python train.py --d_expert=64 --hidden_act="bilinear" --norm="layernorm" --norm_place="pre" --rope_fraction=1.0 --qk_norm=false --beta1=0.9 --max_seq_len=512 --doc_mask=true --dataset="wikipedia_en"
Below are experts of layer 4 (counted from 0) of a mixture-of-experts language model. Rows are named router (the router's row for the expert), gate (a neuron's input weights, with its number), up (a neuron's input weights, with its number) and show model dimensions 384-447. Each number is 128 + 24 x the weight over its row's rms, rounded and kept within 0 to 255. Numbers have three digits each.
After each expert's rows: "comes after" lists some tokens at least twice as common just before its tokens as in all text. This comes from a sample of Wikipedia text that the model never trained on. Tokens count by the router's weight.

# expert 10
router:130128105134095111087125192133139167084130137168153096122148140106154108139170147125109079108115123134158112139136113083145153103136072129157088151132086141148144100166116151146146153121138126
gate36:128136114106136151105113150098149099163095112175127139107134116081138142125153137135100138128130112116160153058161108139146080093131139157094141113129151110132099121111133145153154122125116087
up36:183125121115121117136131148123142148135110095126125103146114088120166108144156122149152112145123143111111167158110134101113135103101134102139108106144156182108148126114121130131116105146101072
gate37:102160121149117138131145113067132124109099136128111093143132152113112149111131174160118074079151120120116158074128145121185100133133118137125145136133163105162108146139136113153130137169100132
up37:104184135121096078116143112139111151084139128138165132115124174098131143107116136158083146165128105117134121118142123130104151145102114115156105134175146155120123118120148107144108114164129132
gate38:139100124133139156102106153103169090116124118159124159174105142144117084160099124126149125127128126113128141192080130108135163102103095120149120124132129130140139121114122109131131123126131147
up38:145125162139140115136146168118130135107132124106147127114134120120160138139129160149155164069100137119124144156120136162151148097147111135134088124142171148128108136129140135156144099126132120
comes after: "-", "\n", " |", ";", "|", ")"

# expert 13
router:128152145116121143162104139136103102170150147084086132145103139148162147095127173103146132150152131165119105110136114113089128100138119141127139131120130082146131138082117134123145164168122144
gate0:121106110144141066161147128137129109132127160132151136147096164116118122155094137157112127143161148078094140123109123153098130096126196102151147155149092172100171097109139107141105088155124149
up0:132152110152155091101118094134110090152117159120136131108145151175151109102090123133103139092142106142107128148127121133119183145119139142158112066110147138101083132121116061102123111132130147
gate1:104107142083135133134111135151132152122113121147095104144127115102174128091142121121131121101122142174123148106149156159183130132148140096104171144143162158134192144141181098098127138166129129
up1:105144143143149178119126123169146117148125138090112122104144117112106121128124133177117147128137135098138114113100145157144119139120127135131123127144134092139107135113140129151101128156109165
gate2:080116168123085103129120127120125132080118132114096143140174138146126143115123136142124136125133157140166075140140101148100142131119117148115169130084124127159101136129113123094127090134124131
up2:094161112114135132146089156077177147102115122105109075099140140102137107161105138136168110113147174137122136091112125120096113118131125141108129189139125123106145115083091153151171111100120117
comes after: " the", " A", " a", " The", "A", " an"

# expert 12
router:107108171116151168110150108132149114145109115129111163086146106121152117151167140140149127114132130105100135074123094098125136180113131150145131124126110091097152130121161101123116117151112138
gate0:147128158092134121132111139133147100167122146142152109189122171109135142121110155129137091118122148098134147131105089139111102140146146142137128136124100139134115104137130103141121129174124137
up0:175116112117102113148139107151131117153119140160147131112102163125122144104104136167124146106159127119105123098135153132178173138083078169158138075124104136130119135125157131108120067123104143
gate1:119155113074114135143133149147101121120140187136137135152087140104151106098141140156112127165141164177118130108139153158139117116146150117124162087168160173159201119132169128140130100126145141
up1:101158135131112181142163079183132111114151117097118128135168103087095110121125148112148170095142103107140095150098104121155127143100144141162109112131144113118141133128092124114084129103113153
gate2:097147140128107118132109118132107098106097158141120178126136136138168146127123167117147179112108145129093117120138079110125137151136169163104157110116140115153059151125127135159142082153101129
up2:090125061127084104101131160141174093109113118099123103118118136111163115113178184093157121142122149165139123150141117094096102067124140129114092154112117083109107135100146148173139106124111152
comes after: " S", " s", "s", "S", "is", "os"

# expert 14
router:124109153129114114155138147142135121129139142123105146107164112119146157133102121119125101097122103153119148137105154152134134175137166153162143148133159158133114146085082130123104147135159094
gate0:134176125117128100139125135145104134122127102089162112173120161144126096152134139157140112137179128103114161176148084138119147130105177130144132143147118166115140108080124126138158095172128138
up0:154127142152188158135114103133106082142110137144128134130160141154164120108102155133112148092155120109145136080143152107152140166131100168136125084131112131084119119143136112135148134121131140
gate1:139149102093137125163144124156115131126110145144113128144117108112149192145137121086109131156093146144138128160120131166168112109131131110117152132164159153179164122129148115103142144143116138
up1:126154129133113141156157089186149094138146165078135079112130108111103125173064125167102113148117132094135124149081134136153148130121122115110123108126152122151122121139121142116136096154087155
gate2:109110095104121122146121116139154115116102104140089134124176135138126129118106135116127157107117136116142086144167075129121127140151145129122176103141138135159094147122167179080130072140126143
up2:150100080128130076129080106149133115115137110129121127094162141141102140102151175160137141130157148144120114137090127120105136083135120161110132145158115128130100162126145173117167117118093127
comes after: " P", " B", " p", " b", " T", "p"

# expert 6
router:122125142094150131158114129120144143082150116102155106126109089137115085126176169130154133112148108169152136161166091087165136142131134110157139120112148121116121136149102100150129158119129107
gate0:119154117131143110150107144148125111148121154140123087195134149134162116114092154149102075131134154112072124160102120127137139110107177126136118148119129165138103102098143093103115151168103114
up0:146101131126175096143107117134121136100128164139148131141148137117155127144107146146109120120174092118115162098137102148137139179121105168148086095118158144100155109094120102126136138135128163
gate1:105120110075124170152098115151157110108122139132139111175108133113113115135126157095109098139143169156135145110157141149164083099173150093120167164124168171131173103162167124134132143140152121
up1:092133135129141154165126139200149142146149124096126103110120102128113150156092142184157175127140127090122137134112148120156116057115134138130156125159143140122120103120123135118090122144111168
gate2:098131133079136126161118110162133107122090134152129153119150127147151130175112126134115163141166128117104150114134101103136110143158124152112154123171132137157088134104155168084119075140119131
up2:123104089109102105146121153110136103120083097115141100113123101101169124118134154160157131138149184145101134149134115110059133102162121134137131146112148076124113148104126148140133120120107128
comes after: " M", " T", " m", " ", "m", "M"

# expert 26
router:095116115161107105089128166142096128147111106133129127156112117151176142154096121118136146138127106113171103138120149094086136107125132126169135124144089139084124117123122123121153128157159126
gate0:130098101154134121173120145144124113143111131124170160168122160136139146114117165140132126109178153059131126136158088143089152125119181126143114157148131139112166101088142120135135135180120150
up0:161117105133155162115120085096084130119150117177135108134152127162098133109088090122105111108116146121132134155101152117113186192114122142125109094111147084112104110113135110139133097134141149
gate1:129113136106152180133132115158145115131153167129130164142129088089163119096124155110081128123124161147111136103156126135151114112131146122127138143152155176143167110129174114153145147122104116
up1:129157153111144181146151108198133112117172149082106108130145118116106156163128122134149148087095119092126121139118139151150125130098135133110125109145189065133114135103121122138103148150108155
gate2:072147116094109094128158110123131133108132149118137134129163139140136149120134159109106142102174137127154098172142123110120134147147145143138167132117119133161076142109146156118133080134134108
up2:134109054119132134143098158137106140120095096099145108080117159144139105119166188133135118107098144157123130151127116103073130072125141134120131173101137119112097108085128167157098104112134141
comes after: "\n", " the", "'s", " his", " on", " in"

# expert 18
router:160100143115111113116099120119136119104130130082107104112162116090106150173141136133142161106091134095158132160129119128132122150104094142136107139113112107146099149129160114084122113103139146
gate0:102150114135117139117123128123115125171105165154153127203119130120143111143117138167110103141134120113120180117126128147098123111151184122154159161144108167106132105115110084143140144196098121
up0:156108133120127094172096087154134133107141159126143150138119154131141141131083124155115158123175136106100123111151127124142198152091115130151138098116170125080120114098131104122121112128110136
gate1:156149132144119143148135129178138139107142147148097130146110175100154158152161150136129115141122137153121173080181119131155125121134156095121186110145160152156177093119117103086112154153141091
up1:134114137107139191155130106150115129166137133095115149152153108114118120157095153140111185130148120113133127134106171111128144144106150144125158145160117113118128134106171140133104149135123162
gate2:071121132122104072126130108135155097088091116132122171111195127166136147117156134158135150095143167115146101176137088089083159128138141115132134094116114117165121139146131151138114114133111137
up2:133120089139135105134122140147163097111101133118125121107111130091150128090128173145104116158125170140108107116118129090088080080116157127115131135142167138120116162107169148130151127138127129
comes after: " L", " J", " D", " d", " l", " j"

# expert 15
router:130130142101112133112144123124128111155118093112122153129147122136125098121085187117163124144159103135134112097130133119121118108074094116110171115131162130118138145110131127146111139184129113
gate0:138121127137110134181134110131124112139111141135139098144115154093136146173099107130133088113113172057136125144098121145100112107121135113148138126178111136105137039118145119129136133169106107
up0:150121125174184112125092114157097107110104177142097137127127176150130121109118116134083150120166116118110130123107134132144155191122123170134086078109147137116142135109154099120103113123160168
gate1:128148149117110134139105109164144121145151145190118100160124159086135123118136127124104131112096143143113148113123139130137136119143142092114132143130146175158170093132172121121102109143120078
up1:146123148127090176135131076178122105136122143090141105129182123125124126156097143151149143090132107081150134137091127133164101140132126098140129106101162082173095092144113149085130141129103161
gate2:126152125145124095166121103134157123115096149108108162117152139168148134164107149114113132125130140109106115173150121098080123140155139161139149111129144113166125126152146143096159067141131123
up2:134127078121111161159120143129134126097123147161131094114116166116141131120141154165159091126165181128129129125136117094082118101123099141096117147125125131130117139086125147103145115112110194
comes after: " a", " A", " for", " of", " with", " as"

# expert 1
router:124157133135122141124122135084145112107156165105127108178076102150133122114148152128114153103146108169143112156134094106128109106125153122135126141110128096128113108124082146155114142103142134
gate0:120124168125164082166109149132101130129110173157148155179179172122138113156106117124141098145150137091112136135141102124134127124117133130126108134124135177116178107119104120123157108154105163
up0:133125126135152116126104094110104106142142124125154114145164134165165085120090119153085158092169107125118145111100121160114137162139104150138103083125141116144111168117133133109143106131167145
gate1:128141116102127136143125131136127093128119121115128125169075130113139112138118148138125138149122109128180145130166089147147090124174130116155169136204150146162113117127152139135130113154140115
up1:130103167155103159135125087163129113150162119080134136117147102075083145152113179130162131117118122084120135126116127103124153131110140149143144110131108101126118105139114139116077137140143133
gate2:104113138136091068153090114105150154103071115142114158157116161147139146157117128149127164128134159129119108150149099158119104170149133151136120117102113099161102141090159154136143063134101136
up2:173125081094114108129117145155134083118140134139151093104122127139135114088137139146157114157148168168135170095154085118139086105150142159133128144137158113090088125090159138131147128115123151
comes after: " M", " V", " K", " m", " C", "im"

# expert 0
router:149104139151148116085151133143122122135137115130145142109167095098110150160143148104143133134085107140113121126127092129127162145120092095110147138142087137139105121152110162104129094116102088
gate0:134133144118143103164122165131119118125112115127134144178141186112138150162073123165165116151133136109118107187094120142106096148127158110137126184115122163153137070094123127132144145154111150
up0:119112065130130083119125117127084149145090140140113120146164164142159143073068097116135175117157105107123164130115159142133167175133135138163119042113099115108130133113108086123124115153171152
gate1:153130157106136157152122130157147147093115125178089151166120108093121106143180133118137103156081147185119170139148127123138137119129145099141157129137139167155136112120180125105137130144127107
up1:124151129113142146123145111147138113155145158090132142133149131120084141137057141138160143115126108113103145156117133108150124111111144136128144121127151080161139139133109142130117123153082128
gate2:080115134088164126139115135135156142108102154122126161130122167167123123120126122117103145098133155089154121133135090132129106100191148180127161107103135148141093136161118142129155080135128112
up2:144131072195143125115108136114145156114115096112133152108124156147145116124145141090117160144128134160121164104118119140080121096122096130112132126101141106112100091067140133161133116111086169
comes after: " of", " in", " at", " is", " on", " from"

# expert 17
router:152142101167130122113145103125128116106112173055145136161123094116139155133159099144147120142119090126135095131128118110074164139101118131157147106151164087155121144137107118163105137123119080
gate0:136135130110118090136125152139114156125123183118119120162130140144172152129102149143122092127148133092118086180092112106113120115114160152150149138125101140128146066086113129125151125182094155
up0:140122110121128123133112115127109098116135135112114176149150134138117124130119139131104160124212116132131118121107141111149184180113087140153109070110134154086104149120141106079113121126142168
gate1:084145120099127178125139151158114126090139168153136158167122138094168121159083172149143139146125144161145151062158127159174122104142136106073143156156176183158147116119158118142110190131145129
up1:124141124145119173182138071143108113121135139073087109118177126110114146137104154152132167118128155070139142108108133119107122138122116148126186135133135103141100149139127118128123126112114148
gate2:093122107104099108110106129151157123100116133161144125161130113157144159140113143130093133124187160120123099142158090110154113116123115167127178132140132117166098145119136151112131067106113132
up2:111124075141125121132120165153150120098098107092126108074131142125151138100186143130172105135108173144110148121162143128116120121130129154109104153148109103098102129106168109135142104131074153
comes after: ",", " G", " H", ".", " U", " ("

# expert 22
router:111116105090138103164146134159096150131146115158138125071137171132109123134149129112101141102127145113139105112085127135163136152109121136137124109132153156151110085109141138122143117116137119
gate0:130148097135149114117091181172114125112138127130152121166145145133163075112121157128179090113163139104126137150091120138115114130139168120113142155160101157086166096139138102160103130172116165
up0:147129129140098109156106105103095122116101160105131131129135160129108145115108122167115185133153126103129164113170130118141169150090085129166110075111167129147119150116143127102149129146120126
gate1:130148103104140118126134142162138117151143160150138145148127120115129146121123127139156125143106160115150149115165127145137091079141122093144163131124143149133147091135131125098097145157117115
up1:133107126127149132128117103146118089136126106111122102080167146108114133158127160191144151088140097103114117137096123118142137122112121132168161131144153090131124134123105105128103097151106174
gate2:105141142120092099151127131147143155116121120122110159152167127163134159140120154124156139125136165123118123127153090077121171118149133140096205125153152175143128121121126129114128095118097129
up2:134140097115106123169066142121125120108094106125151106148121138092134095093150160119131183127117145138141130138140098130088110098128094157125111139099120120150130113090150109163137121112111150
comes after: " F", " f", "f", " L", "F", "é"

# expert 2
router:127137115106151116116151150088136114162141149153122138203099130147121072139140130132136089073135128120141116117112135146109143089090130148175150155128129153154107105153120132149162174134122113
gate0:108144131109145109114141177137136147111114106139167134145132158097111115157075109120112127116128136092110116147124094151100084139097174160111138151156140159093162075097124103165100127216103117
up0:161137123112156115165106087145120084136124154154125125143139116204155140104112112161111186111161087112125133084126108157155159167087145141135122091088117115084118132135114128081143131115151165
gate1:112100143129101145129146124140124156092155138154111126127119128114137130164124129133151114145132198171132139136151104151150113115156135133123145142157164150160120104133157143109130124146126117
up1:090153155135136158152126118153131119116150127091180120116145092120121125159123171126143135105116134112146093125116121118144139168118142137123142119142193085158103120133146106134129127138087148
gate2:120166118097108074170127134168133095106079134144099157126137132113140141131121116132162159127134105117117127123175076093119160115094137128132141124077125136161091175108130178110117118117100137
up2:131121075099111123152111118154136112077129134137134104112149103096129110097157144130152106101142139164122150135118122125093103117160156127146127169147165103139141126105139135111142098133076152
comes after: "\n", " C", " R", " c", " |", "c"